Experts of a small language model: vocabulary 16797.
Below are experts of layer 4 (counted from 0) of a mixture-of-experts language model. Rows are named router (the router's row for the expert), down (a neuron's output weights, with its number) and show model dimensions 64-127. Each number is 200 + 30 x the weight over its row's rms, rounded and kept within 0 to 999.
Before each expert's rows: "raises" lists some tokens whose logits its average output raises strongly, later layers aside. This comes from a sample of Wikipedia text that the model never trained on.

# expert 19
raises: "\n", " |", "====", " -", " and", " ===="
router,180,150,208,228,189,210,231,227,218,198,196,191,207,197,184,158,230,189,209,204,161,195,222,188,206,208,239,228,174,141,156,246,248,299,168,156,178,220,221,196,202,201,157,221,231,193,259,142,231,188,165,211,185,242,185,170,162,200,252,239,211,207,204,230
down0,191,199,152,206,190,193,250,162,192,234,236,229,158,226,209,212,196,266,211,215,188,152,158,241,220,215,224,213,160,207,243,205,192,194,227,241,198,157,191,165,230,215,231,261,153,184,149,155,187,185,188,247,192,259,179,221,147,173,179,240,160,190,180,165
down1,221,181,245,199,203,160,210,193,199,205,207,207,186,199,165,206,224,236,211,189,149,179,198,200,150,206,199,171,205,175,214,176,175,197,236,249,165,186,210,231,133,218,227,138,219,192,207,191,228,132,185,133,227,196,161,194,160,221,210,209,203,211,219,197
down2,191,231,164,190,185,215,175,213,214,217,231,232,200,181,166,179,178,203,230,234,169,202,191,266,222,227,201,200,207,199,214,216,205,228,215,202,184,161,245,175,197,222,190,217,190,175,240,181,226,196,195,192,229,162,197,209,225,242,191,161,202,186,128,187

# expert 6
raises: ",", " (", " and", ".", " in", "\n"
router,168,191,213,190,159,189,214,198,213,185,175,183,210,161,207,164,216,255,192,194,212,202,165,240,224,181,220,198,158,173,222,156,193,193,212,182,208,242,210,164,140,222,259,176,195,197,221,212,163,138,147,144,210,164,157,164,197,274,173,168,184,156,203,193
down0,209,224,191,180,179,205,159,147,209,203,195,143,178,200,232,189,185,182,218,196,214,213,252,140,253,149,180,192,143,242,204,134,238,174,218,172,251,183,200,187,189,196,123,255,181,184,135,179,171,204,175,222,240,264,222,210,224,233,173,140,183,190,241,175
down1,224,199,183,143,239,194,269,181,213,203,92,181,194,156,189,157,207,220,260,161,224,219,241,223,139,156,187,262,218,206,169,188,207,186,172,155,228,144,183,229,237,170,170,184,213,165,183,215,196,205,201,223,253,230,256,214,175,178,294,229,222,236,156,185
down2,242,205,189,187,237,183,228,182,192,225,209,218,208,216,232,211,152,229,208,200,198,224,201,226,183,195,247,105,224,173,170,151,231,247,246,195,207,174,205,211,202,141,170,228,198,232,231,177,214,198,233,165,161,244,145,183,201,204,152,231,158,176,129,193

# expert 30
raises: " a", " the", " an"
router,224,221,165,190,220,236,162,141,160,193,242,216,183,228,234,166,205,223,233,197,177,223,157,159,234,202,176,228,224,160,174,201,186,173,212,158,170,174,218,218,194,183,187,172,163,211,251,185,135,245,175,170,183,207,173,221,211,219,223,184,228,193,232,186
down0,201,172,160,175,186,166,212,201,200,143,172,229,183,193,191,273,229,233,194,203,203,181,196,254,165,193,195,259,171,161,175,204,251,228,246,222,233,188,189,173,211,205,204,222,232,189,216,189,217,209,233,211,193,205,218,183,163,164,180,224,180,222,149,207
down1,166,226,188,203,230,212,211,168,246,198,180,230,196,196,236,142,207,241,150,229,149,208,165,170,201,249,261,187,106,190,223,244,239,217,170,208,205,139,194,198,176,166,160,158,206,198,195,249,177,226,204,182,219,212,258,223,199,239,126,147,194,245,192,144
down2,203,190,215,136,237,203,198,211,207,197,191,144,201,157,249,191,146,174,194,191,233,215,207,155,215,174,204,199,193,190,194,193,187,197,204,162,198,206,160,163,184,238,263,232,202,176,230,195,188,215,234,257,186,223,223,229,175,197,212,214,261,154,170,244

# expert 40
raises: " the", " his", " their", " its", " a", " this"
router,202,165,228,197,173,204,256,179,218,219,199,206,207,219,248,174,153,169,215,215,250,186,176,173,144,145,223,202,188,162,172,228,239,128,190,164,200,199,210,218,199,216,175,159,172,187,202,230,196,241,184,190,165,254,201,136,191,177,194,225,247,158,221,198
down0,249,174,191,190,202,158,225,184,181,216,156,162,206,200,160,240,148,171,145,236,217,207,186,207,187,195,185,210,107,232,238,180,177,188,191,234,237,192,237,183,183,202,185,262,206,162,192,195,239,255,263,218,187,221,175,207,216,198,258,199,217,151,179,176
down1,222,145,173,153,199,189,259,202,190,161,179,165,201,214,232,179,193,177,213,207,189,188,212,244,163,198,206,179,229,198,180,186,183,198,206,182,210,199,239,183,245,197,192,165,206,188,185,232,194,159,198,174,227,233,198,249,231,165,193,156,179,251,204,153
down2,193,210,198,257,232,190,206,196,236,201,225,217,247,204,226,158,199,208,195,202,202,220,212,155,132,235,172,228,202,194,179,218,244,181,237,171,164,201,210,131,179,220,249,209,224,179,237,175,181,225,252,228,179,225,173,192,172,200,159,212,239,224,185,184

# expert 14
raises: " and", "aps", "ina"
router,210,169,228,214,179,210,212,188,173,217,191,168,225,164,224,255,162,228,207,209,173,194,147,204,176,207,165,227,242,151,197,197,195,224,165,149,237,191,196,268,233,196,187,250,153,212,219,146,227,184,238,217,189,153,216,172,188,200,254,261,240,166,170,156
down0,196,190,202,188,218,187,152,190,195,287,161,171,204,222,173,204,267,152,196,164,172,222,207,231,187,196,176,149,157,225,183,205,210,126,147,167,196,212,209,189,220,201,234,249,193,215,274,214,120,194,179,232,169,213,195,205,220,208,204,155,168,229,177,180
down1,149,165,155,190,212,188,185,216,196,190,216,204,192,189,210,158,202,175,226,233,196,186,193,201,192,238,191,180,130,173,186,140,181,178,185,214,219,219,232,190,203,137,196,208,195,148,241,240,217,151,207,216,233,164,132,193,206,163,219,249,185,163,257,192
down2,223,242,199,210,222,225,176,256,210,188,220,222,245,231,154,216,208,185,223,205,203,216,179,196,194,263,220,153,231,197,221,219,229,190,162,243,160,243,232,210,232,181,171,203,220,220,187,149,237,204,222,247,211,213,235,177,212,178,183,196,163,180,206,217

# expert 24
raises: " the", " a", " an"
router,182,208,185,288,242,244,215,230,190,217,168,181,170,239,176,198,185,241,163,189,272,241,209,179,133,224,206,194,226,250,161,149,243,214,240,123,189,208,225,190,212,170,245,171,213,182,194,207,176,170,208,188,187,193,192,207,204,179,215,213,166,235,143,258
down0,209,262,198,199,247,229,224,208,161,226,227,199,209,232,215,191,221,228,183,204,169,205,179,196,179,187,241,207,181,184,189,192,165,147,168,154,212,227,192,211,192,186,173,164,256,235,207,215,169,266,143,153,200,217,189,172,166,194,181,137,231,163,193,196
down1,209,211,172,210,217,182,247,220,205,209,169,256,216,230,224,257,193,204,206,247,190,210,132,223,178,205,180,202,150,162,183,219,157,184,216,209,142,210,186,220,211,188,218,209,194,200,247,232,250,166,205,138,200,184,227,186,236,180,196,236,163,198,211,250
down2,207,205,245,149,222,171,161,205,175,223,188,233,173,241,193,257,154,197,184,170,203,167,224,137,199,174,210,213,166,174,214,178,200,167,190,206,181,204,197,182,200,192,220,179,189,180,183,222,229,156,199,175,236,145,161,207,203,169,168,240,211,218,267,216

# expert 8
raises: " ", "\n", " —"
router,180,194,229,192,228,214,201,198,157,189,187,238,206,176,205,203,225,183,206,178,160,242,224,173,149,171,244,198,172,200,195,180,227,260,159,170,188,210,220,213,202,143,277,246,161,154,220,188,208,232,219,206,159,258,199,171,210,169,176,217,271,208,182,226
down0,199,190,166,208,204,233,200,220,209,227,200,140,147,186,204,178,172,265,215,243,184,236,236,227,163,204,230,225,208,260,143,226,201,197,171,201,157,242,161,197,198,161,215,175,167,212,226,178,196,218,232,181,143,215,192,216,183,181,195,195,171,199,168,218
down1,168,133,249,162,214,208,245,221,206,205,204,232,200,182,140,226,182,201,171,213,229,185,170,184,160,190,182,128,240,222,199,200,270,180,168,176,201,216,206,163,224,190,215,207,234,172,165,192,216,173,203,184,216,204,208,198,218,187,193,176,213,206,195,166
down2,160,207,213,197,170,257,192,196,159,198,165,182,231,231,200,146,196,232,187,170,225,179,212,229,222,234,193,194,168,183,190,193,203,213,224,167,249,165,224,189,203,175,196,183,235,236,201,239,190,245,176,209,170,176,207,235,188,227,137,192,199,214,195,218

# expert 39
raises: ".", ",", " (", "\n", "/", " in"
router,180,256,181,205,195,244,268,189,161,159,174,214,200,179,201,186,227,225,217,227,143,200,181,211,190,159,204,216,209,204,194,234,186,208,187,229,181,224,239,263,211,252,127,229,230,172,200,271,163,180,194,220,168,218,196,197,228,238,163,218,195,211,244,207
down0,173,192,224,217,229,209,202,204,174,170,283,200,113,176,212,205,194,192,176,203,201,188,208,230,173,246,180,186,178,206,192,183,270,225,225,165,148,208,253,237,254,148,203,227,193,217,199,165,202,237,231,181,199,211,163,171,225,187,163,202,246,218,239,219
down1,140,222,201,299,159,248,230,190,216,224,183,205,185,187,168,192,234,225,162,243,165,174,165,218,220,205,258,163,166,246,176,210,227,194,217,192,208,184,127,224,254,195,174,183,192,214,211,221,160,187,203,236,182,240,178,191,152,224,248,226,203,247,246,211
down2,190,242,168,213,219,160,252,254,203,257,213,162,128,179,192,204,221,224,169,169,235,237,249,244,139,168,179,229,238,235,139,257,176,171,186,197,150,158,254,253,219,191,216,232,215,196,176,266,234,206,226,188,179,184,163,252,213,241,200,209,178,238,242,230

# expert 4
raises: ",", " and", "-", " (", "'", "."
router,217,181,199,231,236,172,217,215,207,188,216,169,195,147,192,253,165,150,188,168,217,196,188,167,196,219,172,204,185,201,233,157,188,212,168,271,235,191,212,190,209,274,222,186,204,207,147,244,181,155,203,256,125,251,209,242,234,207,170,140,189,216,202,249
down0,139,157,209,201,234,213,166,175,216,228,260,215,201,217,178,196,180,227,189,186,185,192,223,205,192,232,190,188,217,258,173,234,238,198,133,203,212,161,243,200,174,172,198,224,200,227,199,169,205,175,133,203,166,171,174,212,202,214,156,171,188,168,192,198
down1,220,218,231,200,262,234,169,210,221,204,184,151,213,215,218,212,187,159,180,197,259,222,235,142,232,242,185,180,197,220,267,213,259,147,202,169,208,240,180,201,181,213,201,182,185,211,238,182,252,181,212,233,234,191,191,168,234,190,228,191,230,199,211,225
down2,217,200,246,225,135,187,149,211,201,233,220,173,200,217,222,191,256,194,210,198,166,192,178,198,197,199,195,214,101,192,184,247,201,213,199,201,184,180,185,167,252,216,217,165,163,138,177,144,217,112,199,233,198,184,169,199,166,199,153,219,237,174,176,249

# expert 16
raises: ",", " and", "'", " (", ".", " &"
router,221,267,225,154,223,213,201,169,230,216,235,176,175,150,176,172,215,238,156,223,207,192,224,175,245,263,235,193,183,230,187,130,250,194,200,245,222,181,238,171,200,203,240,208,174,226,209,214,221,216,186,258,175,220,270,165,172,245,165,182,204,161,166,234
down0,210,207,229,196,192,166,207,252,231,190,232,227,177,194,215,216,227,227,215,178,215,199,207,153,214,198,161,202,144,238,205,248,194,243,180,162,206,162,248,142,142,227,250,188,186,211,196,217,202,209,185,236,156,114,217,254,195,154,176,132,206,190,223,192
down1,203,202,186,202,166,214,193,203,168,208,230,228,215,205,259,172,205,193,177,232,197,198,236,262,217,181,184,207,202,184,168,227,248,266,222,193,239,161,149,189,197,139,174,195,176,221,244,202,154,195,238,194,127,207,145,230,228,220,245,196,178,197,220,232
down2,150,208,186,190,230,147,173,272,184,186,174,170,170,180,162,244,192,233,192,183,196,183,174,192,216,207,157,154,206,157,175,191,163,235,156,208,203,158,124,230,224,227,202,229,189,217,124,224,199,187,220,196,218,160,228,234,178,160,159,251,195,171,195,200

# expert 37
raises: ",", ".", " and", " in", ";", " ("
router,177,210,146,161,189,199,224,173,259,142,211,202,131,160,183,121,212,225,205,164,240,190,212,198,219,246,214,199,194,212,172,198,201,229,221,160,221,239,173,190,173,232,247,187,160,174,155,183,184,184,174,221,223,185,193,189,222,196,194,212,202,213,229,200
down0,177,166,188,202,194,202,247,208,197,152,260,173,176,183,216,223,211,196,202,188,178,198,151,179,155,189,154,233,225,244,178,210,228,187,238,145,209,240,205,219,164,175,209,180,178,202,188,207,192,198,154,189,211,227,155,179,253,199,221,238,180,234,171,191
down1,197,218,145,171,193,185,200,180,194,201,201,220,212,182,150,189,208,207,158,189,212,214,166,186,155,210,206,235,242,132,221,174,211,168,219,241,188,264,216,204,214,172,248,128,188,203,212,204,233,181,187,240,207,257,149,178,207,203,182,193,200,198,168,191
down2,222,216,224,154,179,154,185,212,244,214,171,183,172,232,225,218,213,206,260,200,218,166,198,179,212,182,211,224,214,219,192,235,220,183,261,263,147,192,266,209,186,231,212,190,254,237,220,178,166,208,174,193,240,193,261,209,234,276,187,204,208,205,237,201

# expert 32
raises: " and", ",", ".", " in", ";", " of"
router,241,185,207,183,212,206,192,224,249,278,206,150,189,227,164,134,210,181,234,179,233,181,175,168,198,154,172,208,198,178,176,212,201,151,232,228,163,164,181,217,178,140,190,153,225,199,208,190,200,234,149,232,157,211,152,169,205,159,206,175,169,166,208,159
down0,176,208,150,226,215,230,205,207,260,159,233,204,148,242,255,141,218,187,213,202,159,233,219,192,205,201,221,198,216,235,217,218,272,202,193,240,148,215,222,206,236,237,233,204,211,197,192,177,156,240,216,204,151,253,239,179,201,177,255,209,172,218,217,189
down1,177,228,201,202,214,235,189,216,167,226,198,220,201,181,244,215,189,202,181,135,170,196,177,196,229,142,232,204,190,156,145,205,196,167,170,183,135,208,151,167,159,221,242,139,198,176,161,205,182,203,205,194,211,160,192,227,210,159,180,177,218,220,229,206
down2,206,155,200,227,172,211,184,199,222,180,217,233,245,204,194,180,214,204,194,204,166,241,206,182,225,167,211,182,201,176,192,158,187,239,227,163,226,280,203,208,236,165,188,247,183,153,207,214,208,165,171,157,253,208,165,141,212,247,209,247,160,208,203,203